From a checkpoint of a small mixture-of-experts model trained on Wikipedia.
Experts: 64 experts in each of 5 layers, 160 SwiGLU neurons an expert.
Below are experts of layer 6 (counted from 0) of a mixture-of-experts language model. Rows are named router (the router's row for the expert), gate (a neuron's input weights, with its number), up (a neuron's input weights, with its number) and show model dimensions 0-159. Each number is 200 + 20 x the weight over its row's rms, rounded and kept within 0 to 999.
Before each expert's rows: "mostly gets" lists some tokens that are sent to it at least half of the time. This comes from a sample of Wikipedia text that the model never trained on.

# expert 1
mostly gets: "′", "″", "°", " −", " en", " Mount"
router,182,160,185,195,190,198,193,212,188,221,168,205,172,219,209,168,181,190,223,221,210,216,170,214,203,172,180,167,217,196,195,247,201,205,198,201,217,181,176,212,229,194,201,202,172,172,223,230,208,198,208,185,194,210,201,197,178,224,198,169,209,233,187,232,198,186,177,204,235,212,201,205,171,216,163,216,217,173,192,204,192,182,181,188,229,185,170,231,184,199,163,222,237,196,170,216,195,218,230,225,191,202,173,161,215,233,170,181,174,203,193,199,179,193,213,196,190,229,233,184,221,178,222,193,185,199,237,238,194,202,235,211,181,193,201,181,213,213,169,183,201,180,199,215,203,171,213,227,192,245,190,194,234,188,215,205,210,184,185,203
gate0,186,191,162,220,202,189,188,187,191,178,202,181,195,207,196,189,176,205,208,210,185,195,199,205,181,188,191,198,235,202,186,197,193,208,220,219,179,190,232,210,181,178,208,198,231,201,200,225,214,167,210,177,185,211,200,224,172,180,203,159,226,211,185,195,182,195,146,213,198,160,219,172,214,242,184,231,222,203,205,159,217,205,176,160,226,157,206,174,200,221,196,205,254,172,226,232,201,189,237,195,198,222,212,169,222,228,189,194,170,178,205,221,225,205,165,211,217,207,197,214,211,170,204,192,216,204,226,206,187,193,226,204,199,214,172,232,244,218,199,193,188,153,202,211,187,189,208,214,200,228,195,209,223,182,207,199,194,225,210,176
up0,217,217,239,189,180,241,181,207,205,230,208,208,247,217,162,198,241,194,225,181,205,191,197,206,202,197,164,238,181,177,214,204,213,208,179,206,208,215,184,186,230,190,174,198,161,203,220,197,222,233,188,212,207,204,183,198,209,211,168,222,166,194,199,164,204,216,218,224,210,240,204,228,179,202,232,170,193,199,183,205,217,182,189,212,181,213,193,221,181,189,177,211,211,231,191,195,194,218,185,203,209,172,171,170,178,186,172,205,188,228,197,176,180,190,211,184,162,224,196,194,213,217,203,245,188,178,165,197,209,217,208,184,177,195,207,200,151,174,193,225,203,234,224,181,227,210,206,186,178,192,217,191,189,206,206,193,239,168,207,202

# expert 52
mostly gets: " spons", "2", " univers", " remov"
router,196,153,209,210,196,201,192,201,183,208,168,219,192,215,217,177,204,179,210,212,206,224,186,226,209,182,176,167,221,187,176,216,226,198,199,192,221,176,178,207,237,192,208,183,190,197,225,226,222,178,193,199,183,202,177,178,161,197,190,179,207,240,170,210,211,178,200,202,209,219,186,199,189,207,175,214,217,180,206,217,181,191,169,199,234,194,174,216,180,186,167,222,212,190,174,237,201,217,214,206,209,228,166,199,214,242,184,153,183,230,166,191,189,172,224,181,170,212,229,172,213,183,223,186,196,185,213,223,197,203,230,223,195,193,192,177,227,217,189,178,197,183,189,219,172,162,224,230,189,206,192,197,217,180,239,222,201,159,180,192
gate0,187,175,239,208,195,219,168,224,172,217,202,210,211,158,233,212,196,158,209,201,176,164,186,222,233,217,191,206,199,201,193,187,199,172,195,205,216,212,191,188,202,182,177,204,215,200,194,208,180,196,187,232,196,201,224,148,189,247,198,208,210,208,222,247,220,202,196,207,191,165,182,204,180,187,208,204,221,201,176,213,210,206,187,183,176,206,249,218,186,213,210,150,185,208,204,187,195,198,190,197,194,197,229,193,219,196,199,209,186,178,192,173,206,217,177,218,183,237,206,240,201,213,161,155,243,187,210,212,222,243,188,188,199,207,206,208,169,191,193,170,203,197,222,196,210,180,190,183,171,228,185,178,201,222,220,241,204,224,197,194
up0,207,184,202,181,204,173,192,234,193,185,189,197,194,179,220,225,183,205,197,195,210,177,184,185,201,247,199,218,180,186,242,188,216,175,198,177,221,218,176,201,171,176,185,197,247,194,177,169,192,222,219,210,160,209,189,190,206,170,177,196,192,205,234,200,226,225,210,187,191,185,189,219,187,179,198,199,188,189,209,229,220,216,211,208,177,194,241,228,187,201,239,190,218,208,182,189,228,222,187,221,228,250,245,200,203,212,187,220,179,198,191,217,190,165,210,219,172,230,180,211,212,188,196,185,194,174,209,210,170,210,166,151,177,202,192,226,198,179,187,188,196,173,213,194,213,178,199,185,188,205,171,199,232,202,241,218,218,229,226,205

# expert 29
mostly gets: " and", " but", ",", "\",", " or", ".,"
router,199,187,201,207,209,211,171,170,193,202,160,224,197,229,221,148,189,188,195,203,213,208,186,217,211,166,174,181,217,199,199,233,222,186,223,210,220,182,186,223,238,183,204,171,180,190,236,213,219,188,190,187,198,223,177,191,196,207,186,179,211,195,190,220,213,197,198,210,231,219,171,207,185,203,178,230,209,179,174,205,201,183,159,195,226,181,187,206,195,198,195,231,233,168,167,220,214,216,220,211,204,221,161,183,205,233,173,164,188,199,189,205,195,166,201,186,163,222,230,184,238,181,216,190,186,178,238,215,197,195,244,211,179,190,192,184,214,192,195,188,184,173,192,212,209,186,217,248,180,221,201,189,217,180,227,219,198,174,174,197
gate0,207,196,193,189,190,182,215,196,191,195,185,194,216,208,213,268,185,192,205,198,194,188,185,173,226,180,196,246,207,187,201,221,205,163,217,191,187,205,206,184,198,176,214,196,210,207,228,183,223,196,216,198,186,199,228,183,194,201,208,177,184,185,203,266,163,213,227,209,183,165,181,215,209,189,169,211,197,244,203,177,220,204,225,160,206,211,187,210,192,192,194,209,180,226,191,200,246,185,207,208,176,200,164,234,194,222,220,230,188,212,208,190,227,212,165,203,184,184,179,192,194,224,180,233,229,199,201,202,188,193,153,256,186,209,226,190,213,174,190,189,203,217,198,187,196,196,216,175,221,195,190,205,181,214,221,220,171,233,233,203
up0,195,196,166,230,215,206,194,215,175,205,204,171,197,145,181,164,198,203,200,162,198,194,201,227,173,220,219,185,190,205,205,213,216,213,165,197,214,218,193,213,191,190,190,177,184,188,208,193,208,196,184,206,224,181,198,197,151,233,189,229,207,227,203,175,220,185,165,238,225,215,222,153,211,231,200,194,211,179,219,187,189,206,225,225,181,176,228,201,188,212,195,246,205,180,237,190,170,180,208,185,191,227,202,184,185,212,166,226,200,226,189,218,225,200,225,234,192,231,219,198,212,203,213,164,170,181,209,206,208,187,225,175,227,218,169,215,190,227,207,207,209,223,197,213,192,197,186,219,182,215,214,185,230,210,180,189,227,198,175,169

# expert 12
mostly gets: " c", " d", " j", " comp", " elect", " ch"
router,184,168,195,215,204,187,194,197,174,233,211,208,213,221,206,196,184,190,194,200,184,211,169,216,196,157,187,200,208,193,203,213,226,178,226,204,214,192,180,219,248,175,193,194,199,174,220,218,224,204,173,207,195,209,180,198,207,196,196,167,213,201,169,204,221,202,201,213,210,204,171,210,197,182,181,235,230,186,175,231,184,186,171,201,206,176,195,233,188,185,177,217,230,168,186,234,200,193,191,193,188,217,188,199,222,231,171,175,180,215,197,210,191,181,230,155,179,205,211,194,216,191,218,195,218,193,233,233,195,213,225,214,167,190,189,164,202,190,154,173,187,173,173,211,194,140,245,214,185,223,178,172,209,194,213,227,186,167,192,191
gate0,190,203,196,171,208,189,196,207,178,207,201,163,263,203,198,175,208,233,210,185,207,202,204,215,221,204,214,172,182,208,198,212,205,234,207,193,177,207,183,199,203,174,210,196,206,199,250,254,196,196,167,190,210,213,194,187,227,199,207,186,191,194,224,189,184,186,211,199,209,194,239,227,205,224,220,203,219,183,186,219,204,197,190,202,185,201,211,224,184,174,207,196,229,179,206,205,224,192,191,232,193,193,213,194,236,209,212,205,214,211,187,220,175,225,177,228,219,209,194,178,175,246,188,202,234,192,191,182,230,146,200,174,222,160,196,220,209,205,188,218,218,188,171,231,159,231,231,196,172,173,210,209,194,186,217,229,224,216,174,160
up0,188,205,187,211,182,199,175,187,169,181,207,177,209,195,200,188,202,182,216,165,220,193,212,229,176,208,228,188,190,186,194,215,177,212,190,172,236,234,200,216,220,228,194,200,215,221,225,211,213,204,210,189,203,165,174,192,233,224,182,217,223,217,172,233,183,224,212,209,211,192,200,232,203,215,204,178,235,208,191,192,219,214,240,202,193,221,236,218,204,215,229,196,160,175,215,177,171,174,174,185,231,212,218,198,181,196,149,188,225,207,204,205,176,167,209,196,223,222,204,191,192,166,227,192,179,189,218,236,229,192,199,180,187,232,229,200,176,191,214,165,217,204,230,197,185,196,231,185,174,208,216,180,210,184,241,171,206,181,191,213

# expert 5
mostly gets: ":", "):", " →", " :", "=", ".:"
router,199,190,182,196,219,173,192,178,175,214,205,214,190,210,222,169,182,178,205,231,201,213,181,229,206,176,183,174,208,176,172,227,210,181,210,173,218,168,191,208,235,172,224,161,175,179,225,217,201,172,183,163,215,236,187,200,174,204,184,168,187,226,191,217,199,212,214,201,228,202,177,209,188,213,184,213,230,192,200,226,217,191,180,204,211,190,199,215,182,185,174,197,240,174,164,240,223,210,207,214,215,224,174,174,209,218,197,175,182,226,197,215,188,186,217,192,183,213,234,186,223,181,214,192,206,187,208,207,202,185,239,211,187,175,178,176,202,223,188,204,198,187,181,200,199,174,220,216,162,236,203,164,243,192,234,212,185,165,204,196
gate0,209,187,202,213,223,186,185,205,184,193,200,186,221,233,185,200,190,223,234,185,198,182,202,207,187,184,199,189,219,199,198,206,198,213,183,200,236,233,206,196,189,208,187,166,196,223,174,219,188,208,190,258,163,173,222,197,139,212,162,206,182,207,192,219,213,159,150,203,214,218,203,226,197,213,196,181,185,205,181,180,193,180,223,185,216,194,228,226,163,202,203,208,205,199,222,208,220,186,158,181,179,205,184,212,184,206,191,174,176,210,219,223,223,210,165,218,210,243,187,173,231,200,223,169,188,190,219,230,152,209,206,226,190,222,204,188,207,196,198,149,199,229,188,204,190,212,193,230,189,215,186,188,183,196,206,196,213,219,193,166
up0,191,205,206,177,173,216,218,177,198,208,188,199,181,154,197,181,208,199,174,221,214,208,195,181,227,202,218,220,186,212,193,190,182,211,201,178,165,195,192,199,215,203,205,225,214,217,210,176,212,183,235,157,229,220,185,206,257,181,237,217,201,208,212,188,164,203,228,204,205,190,194,160,199,177,231,218,216,189,220,222,196,216,190,223,197,204,199,174,220,194,215,178,203,184,195,181,184,219,253,235,193,218,228,191,196,204,202,251,190,209,192,186,190,220,217,195,202,170,198,225,160,187,206,235,191,230,198,178,240,160,210,186,217,202,161,200,211,234,197,239,208,177,177,213,188,199,224,180,201,175,202,211,218,190,174,197,217,175,190,210

# expert 18
mostly gets: " Y", " number", " Route", " Name", " Zh", " Title"
router,184,163,197,219,174,201,188,180,191,227,164,219,211,209,206,181,204,182,208,211,207,232,175,232,197,171,185,176,220,178,182,233,228,167,223,195,205,187,198,224,227,165,196,190,173,177,218,217,212,188,171,180,189,216,176,220,178,186,178,175,198,206,180,219,203,179,183,211,220,174,192,195,196,202,175,209,221,178,191,242,174,171,181,180,223,179,204,217,147,206,179,220,209,166,182,201,195,201,199,220,192,227,162,165,220,220,182,177,180,214,187,192,214,191,189,206,199,218,230,173,213,205,182,188,177,178,230,218,200,190,213,206,198,162,193,169,230,210,175,173,189,171,190,212,182,191,219,224,177,202,176,203,201,165,220,236,202,197,187,198
gate0,203,147,208,191,159,206,187,190,202,188,175,229,231,203,198,210,216,188,252,196,189,217,217,207,199,205,204,216,168,225,228,237,176,192,202,158,218,157,198,212,220,188,196,224,185,214,189,196,177,213,221,184,214,191,214,244,186,203,206,196,197,209,203,191,214,184,198,202,192,204,218,195,159,196,198,203,211,203,208,222,177,191,167,192,205,209,161,235,197,172,183,185,203,160,195,215,166,187,217,177,195,196,178,163,249,201,221,163,188,158,204,205,213,209,210,195,206,195,239,196,221,206,221,209,172,173,209,175,159,195,182,210,193,176,200,164,236,204,213,200,182,202,183,207,198,204,202,215,177,234,188,232,209,215,238,193,212,205,207,195
up0,188,228,183,223,212,209,220,179,165,211,201,197,203,197,201,207,196,207,182,233,188,191,172,232,210,171,186,176,185,196,168,204,186,197,228,202,182,212,189,158,203,186,235,189,238,176,197,198,188,186,201,201,178,210,176,181,215,184,216,168,200,206,174,161,193,178,181,215,219,205,203,220,194,177,188,189,138,209,187,194,215,208,207,200,195,242,184,198,241,205,233,182,195,240,166,175,218,229,196,212,211,218,217,208,189,210,191,196,200,187,180,186,184,189,187,217,185,169,189,217,221,232,208,185,223,234,198,217,177,210,190,229,212,255,163,216,174,204,211,194,216,192,208,159,175,208,203,164,207,187,223,189,208,214,174,165,214,211,217,219

# expert 48
mostly gets: " into", " between", " of", " about", " within", " from"
router,175,181,192,206,210,188,194,184,162,197,189,209,212,210,234,162,177,202,200,223,220,214,170,222,226,163,180,169,227,193,205,233,228,185,210,194,216,168,195,211,190,195,206,191,170,174,212,233,204,184,174,182,197,214,181,184,177,205,194,188,218,229,162,208,214,194,205,200,221,219,181,221,159,209,181,233,222,179,205,198,192,177,167,195,228,203,193,211,195,188,184,218,219,187,179,229,202,194,217,208,201,213,189,154,208,208,191,171,187,220,195,201,180,192,212,189,191,198,222,176,222,185,221,195,176,185,239,240,217,190,226,204,185,171,192,180,208,221,171,189,197,165,199,213,190,160,242,221,188,238,182,177,231,168,215,215,195,186,181,175
gate0,203,211,162,175,206,178,185,206,200,180,198,214,193,215,160,265,253,193,198,199,178,213,209,192,208,221,202,175,195,200,228,190,197,178,182,177,209,206,221,208,198,168,167,209,214,242,202,217,207,205,203,196,186,209,201,191,177,193,210,205,169,188,193,228,207,206,211,174,182,176,189,215,195,234,218,173,170,218,233,204,205,207,238,188,240,176,195,186,216,211,197,224,199,188,198,205,237,223,221,204,205,202,180,219,183,229,216,210,207,197,218,215,209,196,195,189,209,189,200,190,197,159,198,165,187,190,175,240,187,226,207,192,208,227,214,226,231,207,206,155,190,188,200,170,137,191,157,192,204,182,209,186,207,216,229,175,209,192,192,174
up0,233,192,157,217,206,183,187,236,189,177,213,205,205,191,180,211,212,193,187,222,199,212,234,171,195,179,200,171,210,212,206,190,204,212,200,202,198,209,183,194,200,172,215,229,211,205,225,235,178,188,167,214,195,201,227,201,210,243,229,216,163,172,212,197,198,223,214,186,199,197,203,187,209,233,183,180,195,215,202,195,192,227,189,226,200,183,212,189,193,194,191,233,248,210,212,188,176,212,201,227,226,153,232,174,190,203,193,200,204,173,192,178,216,206,240,197,213,206,199,168,238,210,197,207,186,193,232,181,210,194,184,200,228,231,220,202,203,201,150,164,208,188,189,205,167,184,181,167,225,146,200,195,240,228,189,197,197,200,236,184

# expert 24
mostly gets: "idae", "burg", "ensis", "ić", "ović", "aya"
router,188,142,206,200,196,203,171,196,188,211,166,207,196,213,219,174,189,179,193,203,211,197,173,207,222,188,158,164,217,166,184,226,226,186,214,193,222,189,179,202,209,179,212,167,161,192,218,209,213,182,186,189,183,212,198,168,157,201,184,170,196,212,186,205,227,193,185,212,219,196,181,208,187,198,191,210,218,171,185,207,191,186,196,186,238,176,182,241,165,192,178,219,222,186,181,234,190,191,220,217,202,210,176,168,218,214,161,179,159,211,192,202,195,186,217,166,167,225,228,177,213,199,207,182,194,167,204,236,188,201,210,210,197,197,192,189,214,219,190,177,179,188,196,211,170,180,224,222,170,222,177,182,236,173,218,207,186,195,180,184
gate0,185,162,204,196,216,190,203,188,192,226,191,204,210,208,194,201,212,209,252,153,177,207,181,194,193,171,201,243,215,210,179,180,207,197,167,213,235,194,211,197,221,195,175,190,187,201,189,205,215,212,190,188,191,199,216,199,217,210,209,234,212,197,185,202,179,184,196,170,227,209,178,167,212,206,220,197,192,218,187,200,178,212,175,251,155,165,194,196,233,235,158,185,200,204,188,191,199,212,169,151,198,164,178,190,210,187,237,221,231,228,165,202,199,183,168,194,182,187,201,171,181,215,198,191,182,188,191,163,194,174,192,227,187,199,160,180,190,184,194,184,233,192,221,216,188,186,175,226,228,205,182,211,178,177,212,207,187,193,190,179
up0,228,186,192,188,201,204,213,194,209,209,214,199,197,183,206,225,203,179,235,208,221,186,201,181,226,205,237,167,185,212,185,217,217,163,174,199,246,198,193,185,197,149,198,199,209,202,187,196,176,165,199,236,160,218,188,192,196,186,240,215,200,187,179,209,175,227,206,187,222,190,187,184,162,206,199,225,183,186,212,231,190,195,209,212,204,216,207,191,204,218,182,178,253,214,206,186,200,208,185,174,205,183,190,246,238,189,219,205,199,209,197,200,192,180,173,207,232,200,171,221,189,226,198,203,232,198,189,226,195,197,173,227,190,198,239,155,240,178,154,194,229,198,208,225,224,197,176,198,206,170,218,172,189,180,209,178,220,205,212,203

# expert 0
mostly gets: " used", " won", " made", " released", " named", " took"
router,196,174,180,217,189,190,168,196,189,218,169,206,201,217,218,175,191,189,207,219,211,209,191,230,227,190,181,199,217,184,177,214,218,197,226,168,212,179,183,201,212,173,191,175,181,194,217,226,211,168,180,183,184,239,172,169,169,196,201,173,232,198,179,195,206,206,183,228,222,232,193,212,174,197,186,206,218,194,171,222,188,173,195,197,239,186,179,233,191,206,168,216,209,188,171,219,184,189,205,228,177,226,174,172,211,225,177,182,172,214,170,193,179,181,224,190,184,226,211,156,227,185,206,187,169,191,233,239,202,201,228,211,197,198,167,165,206,211,193,163,199,189,189,208,186,189,204,235,176,225,190,187,217,187,220,224,201,172,178,191
gate4,197,177,201,197,226,202,253,169,202,181,204,211,225,187,193,199,181,198,197,176,201,203,191,225,181,207,199,195,182,209,209,182,182,195,221,176,174,196,193,185,192,119,196,182,186,197,230,171,208,233,230,197,175,232,210,165,178,182,202,192,199,200,235,201,165,222,214,230,170,161,196,211,226,181,220,194,203,205,208,223,170,192,199,188,228,205,222,205,219,182,207,212,207,205,182,199,188,208,219,217,203,217,198,174,182,221,208,215,197,181,208,211,232,213,207,165,166,182,194,236,194,184,179,187,217,223,185,211,207,235,194,183,225,236,236,201,195,193,193,209,223,215,214,190,177,195,193,200,160,206,173,180,218,247,214,228,190,213,208,166
up4,207,192,194,169,191,206,216,197,206,198,186,214,224,155,197,182,206,200,201,165,165,224,182,229,215,232,225,195,198,247,191,196,200,245,204,186,190,198,206,171,188,157,182,197,208,194,210,181,196,246,212,142,195,214,170,168,205,200,194,186,213,200,216,199,192,198,202,227,177,185,201,211,226,183,205,201,172,226,187,184,213,169,192,168,180,221,215,205,230,196,189,190,182,205,189,194,184,170,195,236,191,229,173,186,192,159,194,193,213,196,209,195,217,203,197,182,178,214,202,268,173,205,197,206,181,188,185,211,239,251,186,162,202,228,211,225,195,192,190,183,196,212,203,192,172,200,198,166,189,171,187,184,198,200,202,227,212,180,194,204

# expert 34
mostly gets: " view", "edom", "enth", "iversary", "head", "ination"
router,179,176,220,218,196,208,183,190,209,218,173,220,193,212,202,165,199,202,206,212,204,211,176,202,202,152,171,197,214,180,184,229,244,180,222,208,220,189,171,208,207,164,219,191,196,180,216,223,214,190,193,206,174,203,165,158,171,228,199,169,215,189,163,222,213,180,210,204,218,195,181,204,197,215,179,224,205,173,210,233,178,178,194,195,218,188,180,254,172,180,170,211,226,195,192,215,206,199,216,193,194,214,183,180,222,207,193,168,172,216,213,189,210,195,204,177,182,222,241,165,202,176,210,196,178,201,228,214,223,178,216,230,189,182,179,190,223,220,197,167,191,176,184,213,188,177,217,210,198,216,189,196,235,189,206,245,195,178,162,179
gate0,227,199,182,186,232,215,178,172,204,198,225,205,245,186,229,214,205,175,218,209,205,226,142,208,206,182,206,203,198,158,190,201,186,244,207,208,191,185,225,201,196,148,216,221,222,185,233,212,184,203,188,197,175,221,201,177,175,219,204,198,195,208,210,198,202,206,212,178,179,217,200,205,203,210,208,189,190,226,182,220,216,195,183,199,210,234,194,215,175,188,169,216,176,199,193,162,176,191,207,215,175,232,204,199,204,211,207,190,214,215,202,197,223,156,210,183,192,193,190,217,167,193,243,191,231,187,189,183,217,219,227,225,169,181,223,188,207,197,214,228,167,184,189,241,206,176,172,206,211,164,214,163,233,212,212,187,225,161,215,212
up0,177,196,218,206,181,216,221,227,197,205,221,170,214,223,170,223,171,210,190,194,178,152,193,200,200,197,179,194,176,205,233,193,173,161,170,199,178,220,188,179,203,241,177,178,172,204,193,175,203,216,220,220,218,195,196,202,215,160,193,184,200,205,204,196,216,200,177,221,234,164,190,217,216,171,161,203,211,181,205,232,178,218,220,221,211,204,186,221,205,216,206,167,220,195,221,222,227,216,197,167,235,193,188,203,181,212,179,243,212,187,202,214,197,215,195,177,217,198,223,180,207,216,192,240,196,190,185,203,166,169,225,182,204,196,179,194,195,191,213,218,220,234,194,189,215,210,175,201,163,212,196,202,166,214,195,197,177,251,163,187

# expert 44
mostly gets: " Or", " Bl", " Don", " sl", " Ol", " Del"
router,174,157,185,215,204,227,205,198,166,221,192,215,187,250,198,191,179,179,224,217,211,207,164,208,220,180,169,196,233,176,194,216,192,186,219,193,214,195,177,202,221,198,205,185,185,178,217,198,218,168,194,192,220,228,161,175,194,196,183,166,206,230,194,212,210,220,177,225,205,216,181,214,165,197,169,210,214,189,187,225,187,185,184,187,238,193,163,201,205,189,194,214,234,206,202,221,205,222,200,180,188,237,189,182,200,224,184,176,192,213,172,212,177,178,204,185,156,208,232,189,239,179,218,210,195,167,213,213,209,178,239,232,199,192,184,189,189,206,161,187,211,184,169,206,175,182,205,226,184,195,170,186,223,190,222,226,187,173,193,184
gate0,209,171,218,200,213,187,214,175,171,198,166,215,208,169,226,232,207,158,229,153,191,205,202,189,180,197,170,199,200,208,198,150,189,189,222,233,192,190,255,205,188,167,198,209,180,164,225,206,234,190,188,174,208,199,172,214,196,182,227,193,190,196,234,169,224,185,194,189,185,181,207,173,202,213,147,187,171,212,191,167,222,197,215,181,198,171,180,185,214,213,185,192,193,212,202,217,185,246,233,205,219,210,220,172,208,165,216,191,201,192,220,209,185,152,204,210,209,200,206,240,192,192,214,199,170,205,203,206,198,212,196,209,217,182,195,219,174,182,203,209,200,199,187,195,177,210,193,230,188,208,183,161,223,190,200,203,236,206,208,205
up0,197,179,202,183,212,207,191,162,188,151,198,172,193,185,207,224,233,215,187,196,206,206,168,178,233,199,212,223,208,190,234,198,195,200,178,228,206,178,204,214,209,194,186,216,221,225,167,197,202,211,210,183,243,185,176,190,196,193,211,220,173,200,193,210,244,196,212,217,188,201,201,188,188,178,180,204,211,220,181,204,212,178,195,209,207,215,192,177,199,214,185,180,190,215,198,179,195,183,180,200,189,205,211,183,218,201,191,183,234,140,219,193,207,192,241,192,222,202,191,217,236,185,208,215,200,231,224,176,195,217,140,183,206,169,255,207,211,216,251,188,196,180,188,181,186,208,181,173,227,211,223,190,213,231,191,257,193,204,211,182

# expert 55
mostly gets: " has", " have", " had", " having", " According", "ments"
router,185,169,199,200,210,226,188,178,207,226,194,208,191,219,215,155,199,190,221,226,198,230,181,241,212,166,165,187,243,190,179,217,237,185,212,168,212,183,191,189,215,174,200,196,170,171,201,212,202,194,168,176,184,219,193,178,174,200,183,149,228,209,183,210,200,194,201,214,213,206,182,217,200,193,185,221,218,173,177,218,185,180,162,197,243,168,159,234,200,199,191,222,211,202,192,213,237,188,205,226,196,232,172,175,191,223,187,176,190,209,175,208,188,185,213,184,199,243,200,170,235,193,190,199,199,194,213,230,203,209,205,219,203,180,190,185,227,204,175,208,174,168,210,229,180,193,224,213,186,232,197,192,215,177,202,215,180,194,188,194
gate0,205,210,228,194,217,215,215,181,179,243,233,185,171,228,181,219,238,167,221,201,192,237,152,253,204,216,224,189,200,184,204,201,186,212,202,236,183,205,213,215,188,198,209,189,201,159,195,194,184,199,182,204,243,185,186,186,153,171,214,200,183,184,194,197,171,233,196,224,216,200,223,210,162,188,220,212,183,211,186,211,165,215,171,203,217,196,174,216,200,223,193,220,206,160,193,187,192,204,220,184,207,190,191,198,189,189,194,167,188,194,199,184,202,178,184,222,167,197,188,231,185,184,214,171,207,169,192,167,230,179,199,183,190,189,220,221,185,215,194,216,193,212,227,237,199,196,209,235,203,207,213,198,215,205,201,231,213,198,166,159
up0,222,178,213,206,196,205,203,224,221,188,211,213,210,210,199,195,220,200,200,227,182,187,162,197,216,193,168,160,203,216,210,203,233,205,211,175,178,210,184,183,216,222,201,229,193,214,198,186,208,168,222,217,201,219,210,181,219,175,201,241,222,209,178,213,220,251,194,222,226,225,212,187,205,187,200,215,190,226,192,186,184,200,231,186,184,224,200,221,196,183,165,220,244,193,205,176,219,179,223,236,182,158,225,182,193,180,174,194,183,177,209,264,200,197,218,189,174,188,220,226,180,193,229,202,181,187,185,207,154,215,174,214,231,204,222,223,220,194,204,171,191,237,197,189,189,244,203,165,203,183,202,199,200,197,190,202,173,210,181,213

# expert 4
mostly gets: "bo", "amo", " el", "    ", "die", "o"
router,161,163,204,206,201,212,185,183,192,217,184,215,216,219,185,161,170,178,197,209,224,195,165,205,224,164,188,205,228,167,194,224,208,163,190,192,249,182,166,219,208,194,206,186,181,186,220,204,213,171,166,152,182,213,197,190,195,204,175,172,213,240,165,226,220,204,223,226,194,221,178,210,196,210,177,217,209,179,194,214,174,169,194,189,227,192,177,244,177,182,188,214,214,166,183,218,204,204,203,214,208,224,200,205,224,241,179,172,186,224,204,208,179,190,196,182,178,235,212,181,208,189,213,190,188,171,197,198,209,186,222,213,198,186,167,176,209,225,179,183,183,171,187,223,181,190,213,200,176,197,183,178,218,192,222,218,187,193,208,200
gate0,159,236,174,217,190,221,202,192,181,216,205,217,206,222,189,214,196,204,202,206,230,204,190,201,195,162,201,209,211,206,179,213,192,243,224,211,181,193,186,170,248,215,194,169,223,201,241,199,224,204,172,199,218,193,202,216,180,199,201,206,198,210,181,236,247,225,187,223,191,228,176,189,185,191,168,214,193,166,182,215,177,197,184,191,220,200,184,180,235,199,195,159,202,197,174,203,250,188,172,190,242,227,179,213,194,175,212,151,203,209,188,193,217,189,193,206,196,175,185,188,201,199,205,182,218,200,181,178,212,179,206,194,198,168,164,180,209,164,181,177,205,175,203,182,217,188,220,196,164,209,173,199,161,199,226,233,192,197,202,189
up0,182,207,191,184,228,188,184,206,208,175,221,177,223,203,218,226,217,217,218,180,188,201,213,200,250,153,192,202,216,191,192,215,206,206,193,158,174,204,183,218,190,193,209,212,234,226,188,181,199,189,203,194,147,195,208,195,176,207,239,166,207,192,214,195,188,173,213,181,177,198,222,207,213,196,205,192,175,176,163,220,212,193,221,204,184,202,189,193,188,189,188,176,230,180,177,157,188,177,164,242,208,150,217,190,206,218,227,208,219,163,201,197,226,226,178,202,206,184,203,178,181,187,200,199,217,248,186,212,218,179,216,196,189,185,244,189,240,226,208,175,166,194,184,235,228,203,192,213,221,227,200,206,208,199,200,185,186,185,199,210

# expert 16
mostly gets: " Kn", " Bor", "|---|---|---|", " cre", " gr", "kn"
router,185,166,219,217,212,213,207,181,191,227,202,201,215,221,210,199,199,183,224,206,224,212,159,213,199,208,163,158,209,193,214,211,197,181,216,183,223,161,173,215,254,175,218,182,185,179,228,208,209,193,164,189,190,216,190,181,171,209,195,166,181,210,169,197,225,202,174,182,210,190,172,188,188,188,171,219,223,197,214,196,182,180,175,199,205,167,186,215,165,166,181,215,231,203,182,216,216,201,202,213,196,232,166,192,228,224,173,182,187,227,174,216,171,164,221,205,178,228,199,187,213,188,196,204,167,194,204,222,189,199,237,213,186,187,193,183,215,212,165,171,168,198,204,190,186,175,242,213,195,201,183,185,216,202,202,218,196,160,180,191
gate0,174,198,186,213,194,202,219,205,208,218,194,190,221,223,201,195,194,213,172,200,231,188,156,176,213,229,179,195,216,215,213,221,191,200,211,183,207,170,253,201,198,222,202,184,209,213,214,221,233,206,175,200,197,175,220,191,188,203,219,147,204,165,203,194,215,216,180,205,200,192,199,205,187,219,221,202,198,187,184,224,186,204,180,235,189,213,164,196,203,174,163,166,203,197,174,174,229,232,173,211,212,226,217,213,248,210,194,223,207,248,120,186,220,204,186,205,212,193,212,203,190,187,234,193,184,222,207,211,219,181,215,226,180,212,197,156,222,185,218,213,184,203,213,218,220,203,231,191,206,198,212,198,203,206,221,185,173,214,226,206
up0,202,223,203,194,173,180,212,218,187,189,191,193,187,246,177,206,169,178,188,199,214,181,181,201,179,186,226,210,206,216,177,171,178,170,190,198,204,199,204,205,170,211,203,204,176,200,193,197,192,214,187,183,183,188,213,236,190,206,171,140,196,189,225,221,188,207,191,205,190,188,199,221,189,192,188,204,205,208,198,219,203,199,202,232,222,178,216,156,189,198,212,211,232,212,206,232,196,205,211,219,192,211,188,214,236,191,177,207,245,232,199,146,203,232,199,176,187,240,210,208,189,190,192,251,215,198,202,199,193,166,211,181,206,208,175,143,190,224,237,242,203,205,205,207,190,226,192,205,213,186,182,217,166,190,253,194,234,207,183,207